Weights of a small mixture-of-experts language model, trained from scratch on English Wikipedia.
Size: 11 layers, vocabulary 8192, 45M parameters.
Experts: 16 experts in each of 11 layers, 288 squared ReGLU neurons an expert, 1 pick a token, a softmax router.
Below are experts of layer 6 (counted from 0) of a mixture-of-experts language model. Rows are named router (the router's row for the expert), gate (a neuron's input weights, with its number), up (a neuron's input weights, with its number), down (a neuron's output weights, with its number) and show model dimensions 0-255. Each number is 500 + 50 x the weight over its row's rms, rounded and kept within 0 to 999. Numbers have three digits each.
Before each expert's rows: "gets" lists some tokens that make up at least twice as much of what it gets as of all text. This comes from a sample of Wikipedia text that the model never trained on. Tokens count by the router's weight.

# expert 6
gets: "\n", "\n\n", " (", "=", ".", "\n "
router:503558478523509535440458478424538555595518535459495449527458485487489539431478561414451430483470516423475415407521487463547618558479460466469452562496465595434630519502478464469490459520549494442479438532517468551496537463582486572432521433496482528459486406468506408470467609491553555516546565557478481501512490473523567494496572586410560456513485449412498462496569570544528464448505462471549436507628484471528494507448469579555459566574619427514630494503603497493559578468582522524480427481473492479480536505558447530569402497484557589492490428489538505533574489483553487445483631517500529475498524473549469453420497476489524505469583504444587547451449519435492502470539476583540482528479560572575493524504521473532494451499491601548533460520478429387515522488638473
gate0:514576537541486400581404397434479487474500545472455505497512593493509474567383592495555637418531515484513514508425481531534579544491459464567542535464346418437517513485528406497492520436486506467444464480485510499551511446581546526496479541543417434450529559524479488490574525523560453512490531509526511482518579576491421496365471443490561459509524501458378529482487485549530568578446491433522481496436510457544552452563502453479502493474502488561581542484503462576508577510494484461455592411515501508551441569489442527486583540553555492493493600382511420441485531495499445471456476459479515469474474612592412472479464575569594524471478457598457529546512507523537385584505485515386515529484499479473476551484545511537453517493588490504536554501518508501505598588487550
up0:511511538537498434595426438457493497452478556459502505507530591448519483547439525497567623406541549536491513467399457563594616502524447438551484538475339461407484511469556417511497509454459516501428479449446409441524543474542528512432440584499440431432539531504542425492544521518547505464451564458474475466506544580529450508395475478476598512490536483462453520465502500564534528570451526449544495494448511484518562465570405473446503510488529470498561463478473498599459522468549552474484569427524438558543395597468443514454632543566525451503474578384489443437477519506502434426469528384506523467490463542546434529461468548542602500537505461542448539548496524560524402531601449501383526557496514542479472552498480494550485458483552501474514537478542546481475589584491542
down0:420531462447543542504469508591508518389432445475483479510605594501468489508537552460477509491472582470511492564559508526518360542545515452613534425427530454492417451554437450490506504532560459471533477491538467506491466548520500535480467486542468483516427594470541504505460591577461521503560507526547471474452436550534405471453507536589562470465473517486442517571511552576448568454599473512495464495550436492477366493450503485535518395491459510482506439571570539545434508464569452508492507487507429588474470458486529467420524504433489490544504597535509458486448553517500500528460456516447461498570464559520542479542511628450442559592459434428545371567444560566575481485543423585472468510548432516440479499480522522524565431639596484414545470505460511396509453533430539
gate1:582490564500536527494474445445492468504495475643396496515483527546491499591505578534475553477536491497593490552491462414530529412539542424550469537502605526503499443522500531500550436599498514489508428543427511529427466657495524474553542568500585476587570438516386408478568580560533375529459464473572502480461533447629526525536528482517401427526537465420506434516480482458428413397437512468470536470567537454526553509536545562427549475492595495460495470539453495512447535551404497447491546527471530530470581575548555423676539468521479511424543505517489472511523494471493521515483496497515490467473437482487569466455489410479455531521541484467485482472494591467514490493501535599540540468438501526487500447532501545413500442530492503484529604547510457440555549527574583
up1:594469508472529518504501446422487481550473458669390495535494541566452520572536589545443571539570443479527441563490460494493531445494558456543497510489592537523521417534537512531513427516495496472455442539453520534433463615466560473541562590481577436576546458502407436545563565552499424526438547462595505510483525464591522499515506461503433460494502484436503441546496569445443426380452537453413555498527583436535527540484539557461549441488540526422500511545457500503442517559419548403491508490478566542529556606474570407656591549548490481498507515522533491534531510541507527539475508524536520476469512464511556479526486430468430506519548496393474579459467547474553423529471531551508536521422531510493475414506515558479461516497513541518578571515496432400539587556561589
down1:539473547479534489505481481522514525528515567488520514601444483544464517493515616416532541512512426507567489551558576476466483485506517474482401478488533526517433509545416483552533512394596558510463498526460492495558503515537463450528507494591516529468464506414435460487569475468584421478587549446595446523489513495595517500605508490468596442645508503500493468443516486495577530501512542529495442577490564437528602515395493509456488481556428547523421476481484483470533613539490492439435450590434506553451509510475530440554519475552493503550494525543526399563609538564490477509474584523457549468544486625531466451562476585495484638497454487428569573464484486560556500582520514405554517459446470511474443444525450402520509437421473559442507515441484563533533513668511493
gate2:427484501444556464444473498587481489568502505443477490516551485406478522560414493418563500505467454479456483526478456418587501521563527519454476472512526481512499369485555559512491396460502538495510489526607492482473474523552490466476492496519475566538553374474489553575490534579477535501472509498439534464548371529479520447541330533445400563554459476465656576561509444471492495483438607476471483490466528669457498601575458491441463471445381464504575568474514529580492464503434490522507514546508518481503540617526527477493459541538451484490523487552507521531443445504458562419530497575451550501481424497495520483494550482509442528465446539612576410509558529506541509454427528475477436576430470546464443543527533496486477513467454493529522550546360538404524461517438531
up2:547542509553448525585547467439518548461469511494541511513430500589477473439576513596445495457501529536534509478495558585394511479441427475560545473492463517497442613524464421463481566529507430480483505472446495517525500471475537516518499472505569464467434604552474456467536435405506500493521488486550493502465585452567509563506657442556581435457536494588363404453513578533467544537532404517554499563565516336516479404461531496576543525561570508503408448539491474424556527513566519465518470469480524547481473432508472505478497445471520537505453506420526464477544573492535454552480540425527403526511538540510472488532448498487539418579539408366457569485454468537427491549534527502518516454618547496501560425443457509513527494603580512475490462431590466587461502515557476
down2:490435518554477514487485506462529447527466467435552488456511479503533459409444574502463453512564525402525407541446482454451474512460492402552567514507602527443519577502521494512507529430492572541517543510467535516520562530364582527573537409485490460515436640428546575521575455548449505506515472571540502489555581594427482519529491418552524435496557489454448575499471465439460543452545387464590544445395488521525497508523431498545480540546447503412468515563430411416533523464473572484531412481548473486531462480561521488441494631461473463461485430564529536448521491563507464521539535446410478443461488478597546519499551457497544562568531417528468443468428449504430443475505498557624450526493474522513486455579514540447493534397493480573541488541514583581548519447520395
gate3:513550563495522524479439476445511543549504564403521533441475575518515510561496528504506509425611432520440449546456495462491589432491531512414454461383450462562449435487391526489471590442608460463438484418433475442484548565433583629510537452492492526398520565574465550493401460576495535485573476506403583462499604448487490590398422471553494540593545448497425474490485556491516498558509419605518492502518467452489513537567500456566470503490474518551470509527511516518454452513508531484500532587488506584530508475516530481509533551462455495488447547554566400468586505401467463434512478424450421547433535456497556585594429505468409573505519444528472428478536548541426543474461478528469461528393415476486469512508500472444539528563505503497468395497471531525506498579517498
up3:520519561473524537476423482454518527564520550417502517439518619497506506503502500512469478398561460536430419516469490429451562444507496484429482453426454461493458459532365575469477570455584459443448490404427484424495570559434552640494560449516491537435529468536494558504403433590458552436527495486421604489510575444444507571396431470573525552595509452512398455494487519476485446503515440546480548497564462476491464575593502453569454481501499526501472490569526506510458463526542495484517563569473530560548497477509550478500601524492486570482476528527557405499610446412455462416513491428490423554434511502483541514572439523469380546464502467523467418449525516543414519451461450517510475550363432465458446511487516477417519571527528516469462420536515510500544508553560493
down3:503473495466447464588488527478467464496510500601454554493493550685555453584536445439470491542535478552461572545517428417559469513505481485487376422528522568503467539522493558514513528459457515482447452489456537440445504517437524565432463482490468410444515435440521523476433539518456547505458551462527502477460493504385469424503457494582495470497478510513469436496470540468519468483558479467475466567503493662523496443538534404528437484532453512490471562594466457556497484568506489494427446544439478606538516431425592500560421613492438555499508421448463500629562485504458535438499560502530528517433556607475523511485561481475465526522589500442555541542538556493470540440465550571573404481424531428479441543425525494365495525517573426488409497470452515574461433463514478
gate4:439549474546550548424513466504593433501559466471409503535528475393567493494619542489532435479554503490566554539496479495532502593430506505486500554391527554484578546476486437472513477525545500512531567539520464497459470473458549532437585483487379476498459507479470546545521505405484525440426492532480490478626433482520450482551531459546466450501382547490358492492535470526569475542514552530504511438493450523557493518428465508548514505501521582474559461578536489467396575466514536640509459527560438469443534539466459415601507451515515589567419559576552446519462523453572528589506512550519575493446486448490559539474480525535424458487423546396462515482492505427469525485550455570483521617475505517570476498465547599464439480454551464476533514483609405548394504583535527
up4:549451543446434435568506545498404540467435520496587485461476531635401484509420460513450562519417497495430477468511561568457501399567498501503470490599453430520466464541545556538503547499431495472497416439500511505533538498562491502522425489495625523535520502535538471471481487602510480555564516460535518513371565523499549506465490543480550568500647463525611545493457515476450505464488471485511493539493549480496493493551534510476495484471491429533434555445463547522583411548489435391478535477437585523571426439520566602401464537486475430415586458410469535484568490500420484409508484419484420508538485536515412450513516476460559547529579466566552502507480511539499484511426547427515483388525477478413501486529459413539576518550424527509465495480391554458570460428452461
down4:487495504538407465583564422566503356512508480462497553488517505575525526431499467516419534513561429602499470553443553509510443475470470447456467403537564455549475469503405533454528414540542494373514504422525397604457322479548467524486479523527430509546578561365523510486480473406407522549470451518583441518463506545507530482471509427442505619566637494509559490478408566521492518449434418529513501553476601544495440552464536481465494505521478472522500531470465503445535530551500518443490534537561501540431528517413479414480436434569526453514493538401514504571514507517577457443553484424534523469456527506455520474549543535462524557501489532491558551581518515542469517529514412488481508498526525465533469467455404442495576435541481458501554518526464512508543546435393438

# expert 1
gets: " \"", "\"", ")", " 1", " 3", "D"
router:575442499546542447526563484481553517500506462412478526446468527393500503525535551463475525506484457489426481475584497468469409504425475429461511471429471558504591447409470463493436586590450411535581550503462587539525536442527444483480561519484593480503489506516444449569526549447610540491539499530525484495522539476557511562500558565522477408616475515513560477473576544504506500426604484576539499473517465416465496435465455519451527564464585422592572528494466503545406589543509530488579435502499435526516592418528442522542577562509613417453562429453452514479515521411489526545491387477451500440433429487470518565462560414444539528569590486438562524544542467495571517453508498584486499548564483531492500478489589494390450471505542492406501538442466442516439514447464481
gate0:512433433392484468478487474477582449475565467459476408489418508550575492505586494499472597464580407476506432600449473502477532472524487476447520568550493416519503531466374525399547489427467502458403564481476595534595522539515476440472522460507523495455496410500499475524412559483549489457450551567492485476554498562470385509487493435543467564499492447514566553443498489489595550478506525474585530455471458455402506553586424445466483413461539490529423604508468505448503530490470475494602568533525525525482487524431431539459535446528524518432538472589510508430590484476407435525500513493494482541481466448517490467514411586547459450460572464422502491574527459528485535558426510505459413532560438545501419455385459605488570485543516536404523536423450415482470457565471524
up0:469571514506511562511467511548495573541481552540570554461570467410458556545445442521442466545438505523538513452533602528511475553487478515601495442513528489419450538519550473536504533473585522470524518497522549502410503516480513498476473591569552480448413524510434484558544465526427486555463509495477581455435450474508578512518607542488581519536463422457518461508476483639433592542432452451407455578527522528559461472522489501473478523453561513482472415487429446588492417518582565525494584484443514467520439493533554506509510562366471416541532467460480509487454567515528511457550542545605592484529557585571550472468430496395444575578535596612505448469511512593483465457585500473513597409532623497535421512513519489465485464505608475516435488501498497587489507511538430
down0:567467496525511500417476497528567539465515505481470454486537495567502587518526552511547416530502550547589532424475547477427494505471510528448406490427480533545555448506543564471436507528583437578442426545558515438406606467491446586477563519540448552463504593524563481474450466467521522504616487525443472444399554376593490568570447511420453443491410488463485541541509487528510465468595490509546475472602531550422498494530509532561543512494545411507545470487597516524482498568470511517475455460591412454441484428486506486485520497492492519443523533509445525495573426418457502486459534439463472492500484523489441400446545394484524458443412532545469511468456444480550477446471434602558543467546625501597429429497497492434509458499494537415347443539529511414498567453541513
gate1:581406457377587464461482463589453532478517551547516536497511550499528473521540456427555547537450486507387425468489525495529544595519497418461455499460421503488531568531556560441494494426426561504517465528526464489510581516544539579478467487528535606520451449523626452476504531505491513494548531477569483533570510496461436504535491442415498497519640357495497512428508484471541574580546568557528593583546552533439415475560509560468522484512478477386523525531512427535457478554459494585446555487453568499450597505501530551464478563479394509476499489587508472440450531497498484414570604478511568558555500545500472538501448467449497514513503537442498512437518569427521472409508385503473494550507585483457401467562423528532489415513592451572487515506495422505437472528430538
up1:599594457533485479480522520446438437460523543560549616507593494533544443474556495566577492521461453559590545427492510463421426510551549567533495467453552513560501493508488580574473575512511557465513439491523508561449442366481523512424473508432515524439588412545537499424501489544605565386421469560501553470459468521515403427560602487531569619458449489529544490562391582483496452479566565528401526496524543457460484503484541528510570470575527541421514440455499453583434561513490521515465467449495559536509482443532532489560542506491516550536520513532423474499487493436486438506607483601518551588523464477512495466540459477512402473494536511550553464558535535431459568473485463490537559469590539582458473525542531450543551465472444491547566535444461525588533440552486590
down1:597491522551484460513431496531461505425426506450521439327455470532507535507522432487440518438531546551488578482429495564464490476435484462492512471570507477423521502545491604455456594477533438488484603520486512577519471492454504541458507510497526583454503450543570473368526619464595561457477531455450482586560516523516466571477550434498557516548518434460508550546462390488526582559507480557487433502537546520496583569506441603478523588529498537430506485514516416489481496445430381481524425445480390469503540428453428485429529541473539504427465480544431562455395393480462494512532566546519517444548578487497512536447513436360514557484490528568609511452490467494524515391523453540460531483555521552503494515450483461503598491549462558439475509496514514473559453471434525
gate2:535447516521630524440507504555578476456506506591479428499574536543599527557541452457535427470521501480503471545461447438461539479459535518510483416495463453476501558550498479596408547498554401494493557638470514486549490611442586470513538442462501491539458525575419502388525605550519439472506526454596522447456539564427473416508480384413484431503456411441521544486552484485546564462610492469494508469483437504528502535451679405449496473529321558445567554533526476512497570485549524518527541513529487433454510513486533497495530508545449456532554462487490551473461501454573482457539500519512502491439519570550533467489571488464483489550450513515518500567509420508581521462509542565493559474507444533437529534542465400517495518533472488482547427546395469447517505542550611
up2:434512434479403480531484485476405429551461522433506507457402477441410470451441524527482553539511496456588510463536559529561480512513459505470494541507529538528505449441474564393564503520468571464510420362535507499506518436525431514541389550558478500528535493452569449616466423493426522541474452547458558557540444449591519548488579577585522549467561541583491472490457555542471402589372499459484502523498587503505462472553339558536534511502635476500388477481493516460500418519518465475456498472507553562531494522477457526466469476467537545473443594537488376527502552482475558490475564541501455471569524452457503551494480438537527497437568470529463500442498537544392509579514452486465414537488526430540469518506511652434453472511539508519496556435567537512471496452460440
down2:432507556445467598397475442486524359525450580519395451652427477461514517489472561502570425469514519514439467481594481471510479543530521533496449494560432504454462438500463439499561502536536517472556447558534570486522423461480567505465494447557541522570496518493403555426436454498456521467581566526511613452499460434538535477515461475495498620527396504481555468529454532443623472525458574499543426479463476416486515500525604452538554511501439435501462483529542525467479568461490489547556546455498476511564557516432481462575478540566364498442566399418548510480464573510437550535594448563501541557455522405507514470474493555535546526542489542544442453575446455551487454442486537522580531505600518505527465470567534513465531510454463495443465417575515496492476407459553541
gate3:523431519492535497463485408473499474528589410494470545564496543521496529420462462416477485459545462470616429553427587516457439499491395551501549494437549491539523531479396466504468555476555355519470349534516518467393442466491572531489604544509516506447486474538493450531474580503513471536508450464496504605509651588445523510481512526487482469475537465477535610492511562567514471435512415433515465436518567480471445555484500550609521610539458553536584518487526576459456469455516529476600492569651510454533510458487515537482489542512487487417489478488455545545500494470572531551439531516607512506485516467547458606501510478470519471506503452582500526472488524502459458432487415524526490460500419541473524468419530438494569550458529427430386521560534545432458586484557492
up3:463484482528539475481479431480469462508563452511553477513442582494454508451444452385438478466523395456510505511516531542455491496479452542567548523435545505455505504492434530514457532476502406501476334508506495468450467485485583511523590594505548483490469494541544468464471499530552531525538420417487496547534643549466554501434498563512494513493527458451454625422478535528512536445557454370497486459493522467474465561522526608567518577458503469486537497488518493490498465383442508429493510622668440481442512428518511490456436550469478515456534426521475516550460486471531564511439535528640479521467626394577459581578544477507537475523517409592504582501477502538476463423521449525486500478509512508500529533469465429531494580468556399454423500564579555410497535452431534
down3:517414531544482551482479477487494472464460496552610399506514553571420495539414446480550551474560494476594453446480482464470558542615518536501442581527450472460546544516569430547602555527458326456515438519531579404466477447558457530480517520471482601549451478471466503493475465505594497515472467383535542504554509467508478521502434527568463440590427555542652470525520464615468492525550428481464490507553508483460537447524424529519446481522437492598557485497540459479511454472450456526453518488499559518452491553462518534495444522512524468456524500428462553482471551543413436416560495509457496432541490490426488513502626478494505578503530476493553469484528432419417528475497594423444571454459531467441578487420575487541559502511538452560593577559592499464432454514553538
gate4:464549474410484395544572474381507524573466487458495536469548508406544543412507464491510483449516523470543419580472415475497450501520525458485534503501551566442497464523456434441468476510500487504462462514519458468453610504441569475590461466505475469586497508530556521575555496473476490513484439508488570384484512498519545615553542400432513527436535453509426474424482485447484532509439496411462467535518468466504561590438510546510527554477407472498539563586485580473514555517467585470573558480521522603499532540487444511460485555525475574505534566445606512510475591517560591504439538546421478445340448476421472588478399435466498533500551504445448599547452519455484461442469485490488550478467464507442570466418535401543526524474531558520527475598507398368490515468497522
up4:535447566621512622472431494607486471407551496533505457525432489563442417553508531520500493558467484517468563421531570504503563505491499543466447500523451462584524515484522564555553540481463494467539530496488499517523415524548399503431525544496525565439509483470469477429449496530477499498537528463515453618513488527490446414468416596525529491553504535470615481563527507553523470516558491542523514496485551507493486434549502447502487434518609559489465399405526437504491446448532452476445444525494479367470436495515558481515527425451510458481458439539356485509500416460448416498578444438576510517652577539567471379503585526526516468521444528541514398461539493549524544575483504505475451498539559506584446552567470586457474447572468466490497499418493561648502496536522477
down4:451542517482528557522410408465445487507479470460515456527483529543461531447516507515401511556442461428461487541512466497525539419436550565516524581508526471447604526496438578540481539468552505490392519439466468534504450542562500594552574537495533528579451640535546425529482567545563440459476452492512555575633566503425576541530532538523422494640421507471473514481563538553482558524492508548522523519571397462420488538487546494438492547463469589497519486521407549453427490472560473529512438418583523406435499506550556433511435430542548485470499512567476506473541431496495456469496519489454471463608464573474525577490538474575480426563556409516501441465492531662436524490548560577526457543495528451536470463593520475498445448564492466482563564484478516558471530573463552

# expert 0
gets: "'", " the", "–", " States", " World", " United"
router:557403455521447421462487509458427422482530555462496430448579458369528478532549601434497497543577493537536473527508439492599467547568508552477453435498534443480472490428489579498515536451446604488478565539511566361478482478506442533492455487454427460519562551496542531443523528558562532474536487505508567483415460510484400472427487578551568515425474475525525545476561451430477608433475477496505513538510479529541490488485507432392483570485535510506492462463612424511505464506564454563531391449520471513374537604572500435604513557524512479585558450482518508557498458496491510408566536474561478421580527473422580570482499493453555523576521543479544539532485443607439530486543504438553411542462451530447433456530471456602493465432533501511507581494499479573460532471479471
gate0:494463507519615483457522560528564468545518495517469552510519516513534372526533444474509517477475580473500455476594428552455463446590566513374458548495610507458454491505449520545557483474477542443461494437492495420433516527553571460495500468497433520499499598554564508521499496473514584361438494482483547579529458503450403532441533475591491571485509503539484463541486586537519532482593496410544425530485462472511498417447538520468547436434444476467575524565481470483511509547459583402459523462437523522617574403471533490511496459418410519596508439496507551503514511542491513442488475462519474416541494591548511527615558508509471543528569388575436391540494483524494547343444515460498505480446478542557495489453461583558527440558566507475502542456482558485560526384506470
up0:526489533504462555490462560428539505454459446512449446506537567436493573456592416460493540527581501534447547537500525451530528527379554423604484484442510490478481525536454566525419460521593543459524574471581576505526511467530520658497515480463514476508481500530394524457454535508426492499475527567550466463426465483534582418543456508474416518438468471515561437456516493431504442603545544430504487475436461549468489553513462569520470555513396566442444540479497514471496509511516474433560522395471405562400467513561503476446479577542491495510465517436498549580549486425462546533529639498470496536532515522422487506491452487562472505471478495478598509426521534495413533577551550510453453508498499499425492554570557494495430569381380465544439517565599363534476462558554508
down0:565446468554551534522498513551541611460423442575550468451566514494549616489373518488515439472559518512534454499426452463461473594410415584520621507520473482460541504419483545431446492547541540595451545481503578547511510465550499517465490522460537506537480566464506542534524566551501516515471482515513484489409434396439498503498589469523473518562491407499526482492491465481533528599505535499544479566530438538433495490553571517599478612519438535504556450518522545530469568460555502459563522484429518499447469425488604443500540527573479482500473497499434483415492456514525572411547523461457512544510571576553458592411463386603489403524411482553577517499570445545492552614554500527555474546457552536532516572497456465539535469443417431484432528481432436577517456463546484
gate1:541445498541603404510524444481488447498588580560467539531444503466507457478489391588511481554532451420468417442460431448476489498484480544500420525520398504463471588544438598552612536534544420522532500578490465531509530570463543465559502503510507518486444563606463510558397537486525450526585494551484586593440602488513548585506543500575453382544472541564390519437500527433564532441477459514470512614460434529385534424522434523429526469448423487493465446527432463538531503427550516515544461481447590508500586496468522522509482553561574508485401513487477478473508478527565457430492459506560518499502606462446447463480561459476483520424463552485462471549556461616500420501541519523518492503576464467577436429465480457571509528490483506492501546416552484483456487521586483
up1:425534536468440620461458554541551562522427458465539462467545491566499549522518583407474550465487575535539558576506591590521498518512554439532576522490570526536497438456522441483363445441455558492485516428526562478484426424546436559438514475495534524526509467428551506424596445498474573472459496466522413407596395521482474441465436528404517593492556482454609487548511513570407487550530563521557498391556585454602478591484544488555497510530598540487514547463519528456486527577427511474475548526544439482513422525510436465492513433481423477481597495496513534532489548440465553564510545482454476512482418560502530545542437498544520499583512448467599530428428521403491564490423485504527481503471559534439531537497479524392491452507540534464471469577504513535574505515422526
down1:398502439465425568461528524453587520477499524432503574473507503449450542453446589528463518509432586429456437470457521607448413437404478529475503503533495482511513460437420468443471477535453574555477544520478483530541538484457491475476482564385525471601480544542465513520543485444479474442530473556499538478457483505505484455503481473510536485531558422538526541559484484496471575495445553448540497482493511420501470534534623464550544534465550440483554601481601430510560514482564473506485564452583487546585559385439470572468480417558573434417560504452423580423457513484480544513466489548513583493468500483466464604429373449498473514512503525456571495497504456402501531498570484553522447517484506615439550461466528461488451452545497510384500543581655509418478595566556518
gate2:429570533453535570541441518580482476441460493466507514565367532498452553467539559454455567535484490559478494505470567515538513542501386521572497496560489433520425473455417527436453489471546523546592536554521497468547497602394502487536446594573509494485453605539549433437567468479498449541509544524506552492588480518450470487396529549516521555464526505450454502556530513452552505500559546463483514584514536533523527525481487441448509473447506575511452566513568526478413506469505527534563474458437556465444484469539552504565550502480438536531564424586541502468438424508441565371535569504628475492553517412594524617468487542488474455468489475528464594558453462462515446527544471443428453526566415505560536562557530542585605399467511469603448517439525455546516507591579509
up2:470590502495561527524412508575475459414412447464520517557373580507485526419530571460488543557489466552455448482444551518525500534534401513549511486555486407452497492432425506461468482454561547538562565564556531500557499595411488471546440585585494500460459608517573433440565472473498479546503530521505535495552490542493465484429586521529527535466504500463479490534523520420548519501541587442510520620529538521501545552460463425455508428467497555507481550492576530469416496474524537522539476440448519470457492456543530529579550480479442558522549435555546534500495426498436581363529543444583490559538501410572491639466483520489480513492509472496406630550489473437502436531556521467449447512505415497522536542536534532595598414469504466605512501445504482587506518586604496
down2:523495570401508464355491466523530454570464472505481536541459503518477576464606483397492498534456463580452536508439507525483486490533534413560545502485623492479535515454540559452501482481567361552481481537412461590506537451473430463520516397412487548509462420485453510491385532492531482617557508452481466508535477565423501420549548530529527584506495488543436479493483559512500445550499507463487566462414481499424464465558470484497493491544532515488451598400472434485567497483477497518572571534506479546535455538513502526493516529492522443509502446461467554505508582538477477464459534524456527439456504513541521507600489533444484535455487487685544436495534564519491628468494442565581498512351541501435457559457588513442407557431519445456422514586518508441415484485421475
gate3:517463529503508471509588502470528548552425493543458549467494498530472448493578544415567452430477509467546401525509474450545416519451510443639434574413472500537551445456518531658526479510486479482479467519601519536446459514498449419479549465469448483594542513426612584516495458517571463489541548497431541535546524529496549541420655493512530546472567517475487577456436550442455459453500459484463467527523498558434430526469481543472501463526440534567519512498638541471534574426538572488490531501550477548478616475406531519493459507529454526478491510499464458512345547573568555561482416459629518545509509556468521536583487514576458529581491479560479502526448410412497495454505471449481410538561503531475432498558518535568441589502515493492471548543518444600486456519505514
up3:578491445538498521430543536444508540539462479517513548478525511560534523502551573422573387482488477509488409584502477460509458563488504471595468565387505500481464469530547558609541478555517458459384460483491482501478489548474420451491550463462429423550597512473603541497502412570525499492476570514512543527502423536508502515369627487561448616466597562480417527531467535508460510499462503460414429554519460480467442555480535501504492468460431536603488590410534568518562564463561451460495497509555507511477607484404544512442507489573495576453487438539471508519436551578595579507456477461572430501493536617432553512559455521562474454542471503550465531524482433461513470486512506475488404545530508563461425483554600557626478494555447522462492481528527508582467523508481499
down3:554430422503531502523502493463555498492490406442465607590520470612509432532537562489522395510455510454519517487471521537539503508551531456481432586509400458513454528482521493554532530551561538458421460503557466544434539507435515501487470461519435512432534497414530493494540455508568514494519413495418437482520506545590523532486470531517487493533484536489472460528436402558419507512523403602400472533451397475474573531442442400476472471631403485514481485478542551504476480443472495556527451567525489535471536504402475497462472555548539469418480441408551549466524559523563472513548399554588554492479562591481519402425586498528455533503527528493457461484507411494485506478515501522368446442506503499429619453458646501554549532567473594559533445487518483446557403523512552
gate4:576411574511485518592490587566508479491483392475424564496492546546489526519487557486504465571605478525467465464497605559451500445532582604517533485472439391576456512445548506476466456502494431515567442572532453424520397584406477554444492460564376473441577510547536463437414581492514381583471496584562532487486526434533472544504535524506496524482541484568451477479486491476613548474452483557554485495478453498486522513575524491578485523427562500542495446579581450520541431481495590500485479517540539475458587449577559466568428488459448488453488550501522420457471484424500505443492480470492471462486562484496467486423462505548593574376524524543373509481590528517486457517560554541498483519558600474543469488487455415447501537462420541519528469569507461566491483437540535
up4:595414513495527436571438512618463503568477385428474547500542549579509529531468572464531455582553467542507461517529543510476480469536533651536559488484398419579471494469515502451471497493451446445511439548562428415538440575423460523433524537551447526470604488543503454480424516420527384531449439506605534517514562479518500545530565437481501545471524545534391496444517475514588546488483454507556476495427414512456540571539524486508566494460524444506461452577563486530489410448540570495469426570465536463426567498605566482563454510495479467422522588517552479526499471454536455484465447500489467449458529477514502505450463509565552561423522519634374555460528544563475454533517590543457448521521533434517484464481455460425553506484447574499540514578480444511471489442580477
down4:537566450423429517484494443487580527588542526562481607494493486524514450532498480595510471523427561561478518561549493500500413503429527503529535565563497553473507524530449602466513545439538520443513450444477467528625524510529400496537474482528531551486605435461467417523466508581514516518469434504445515376514529464557509562537478484494437482598544469494468541441495496521492386505528599503584458448434429495477648549497588537495491495481476429495530502562457503459527529537485600589485525572387575538519455344557458602489525493493596464517488509539562491506447479520459501529438496567472498455458495523535487505511610519419470450480445495521567550359562538447509514498533452445471552459495466507501503543483475462457461462531533558514389456488491448547429500469499344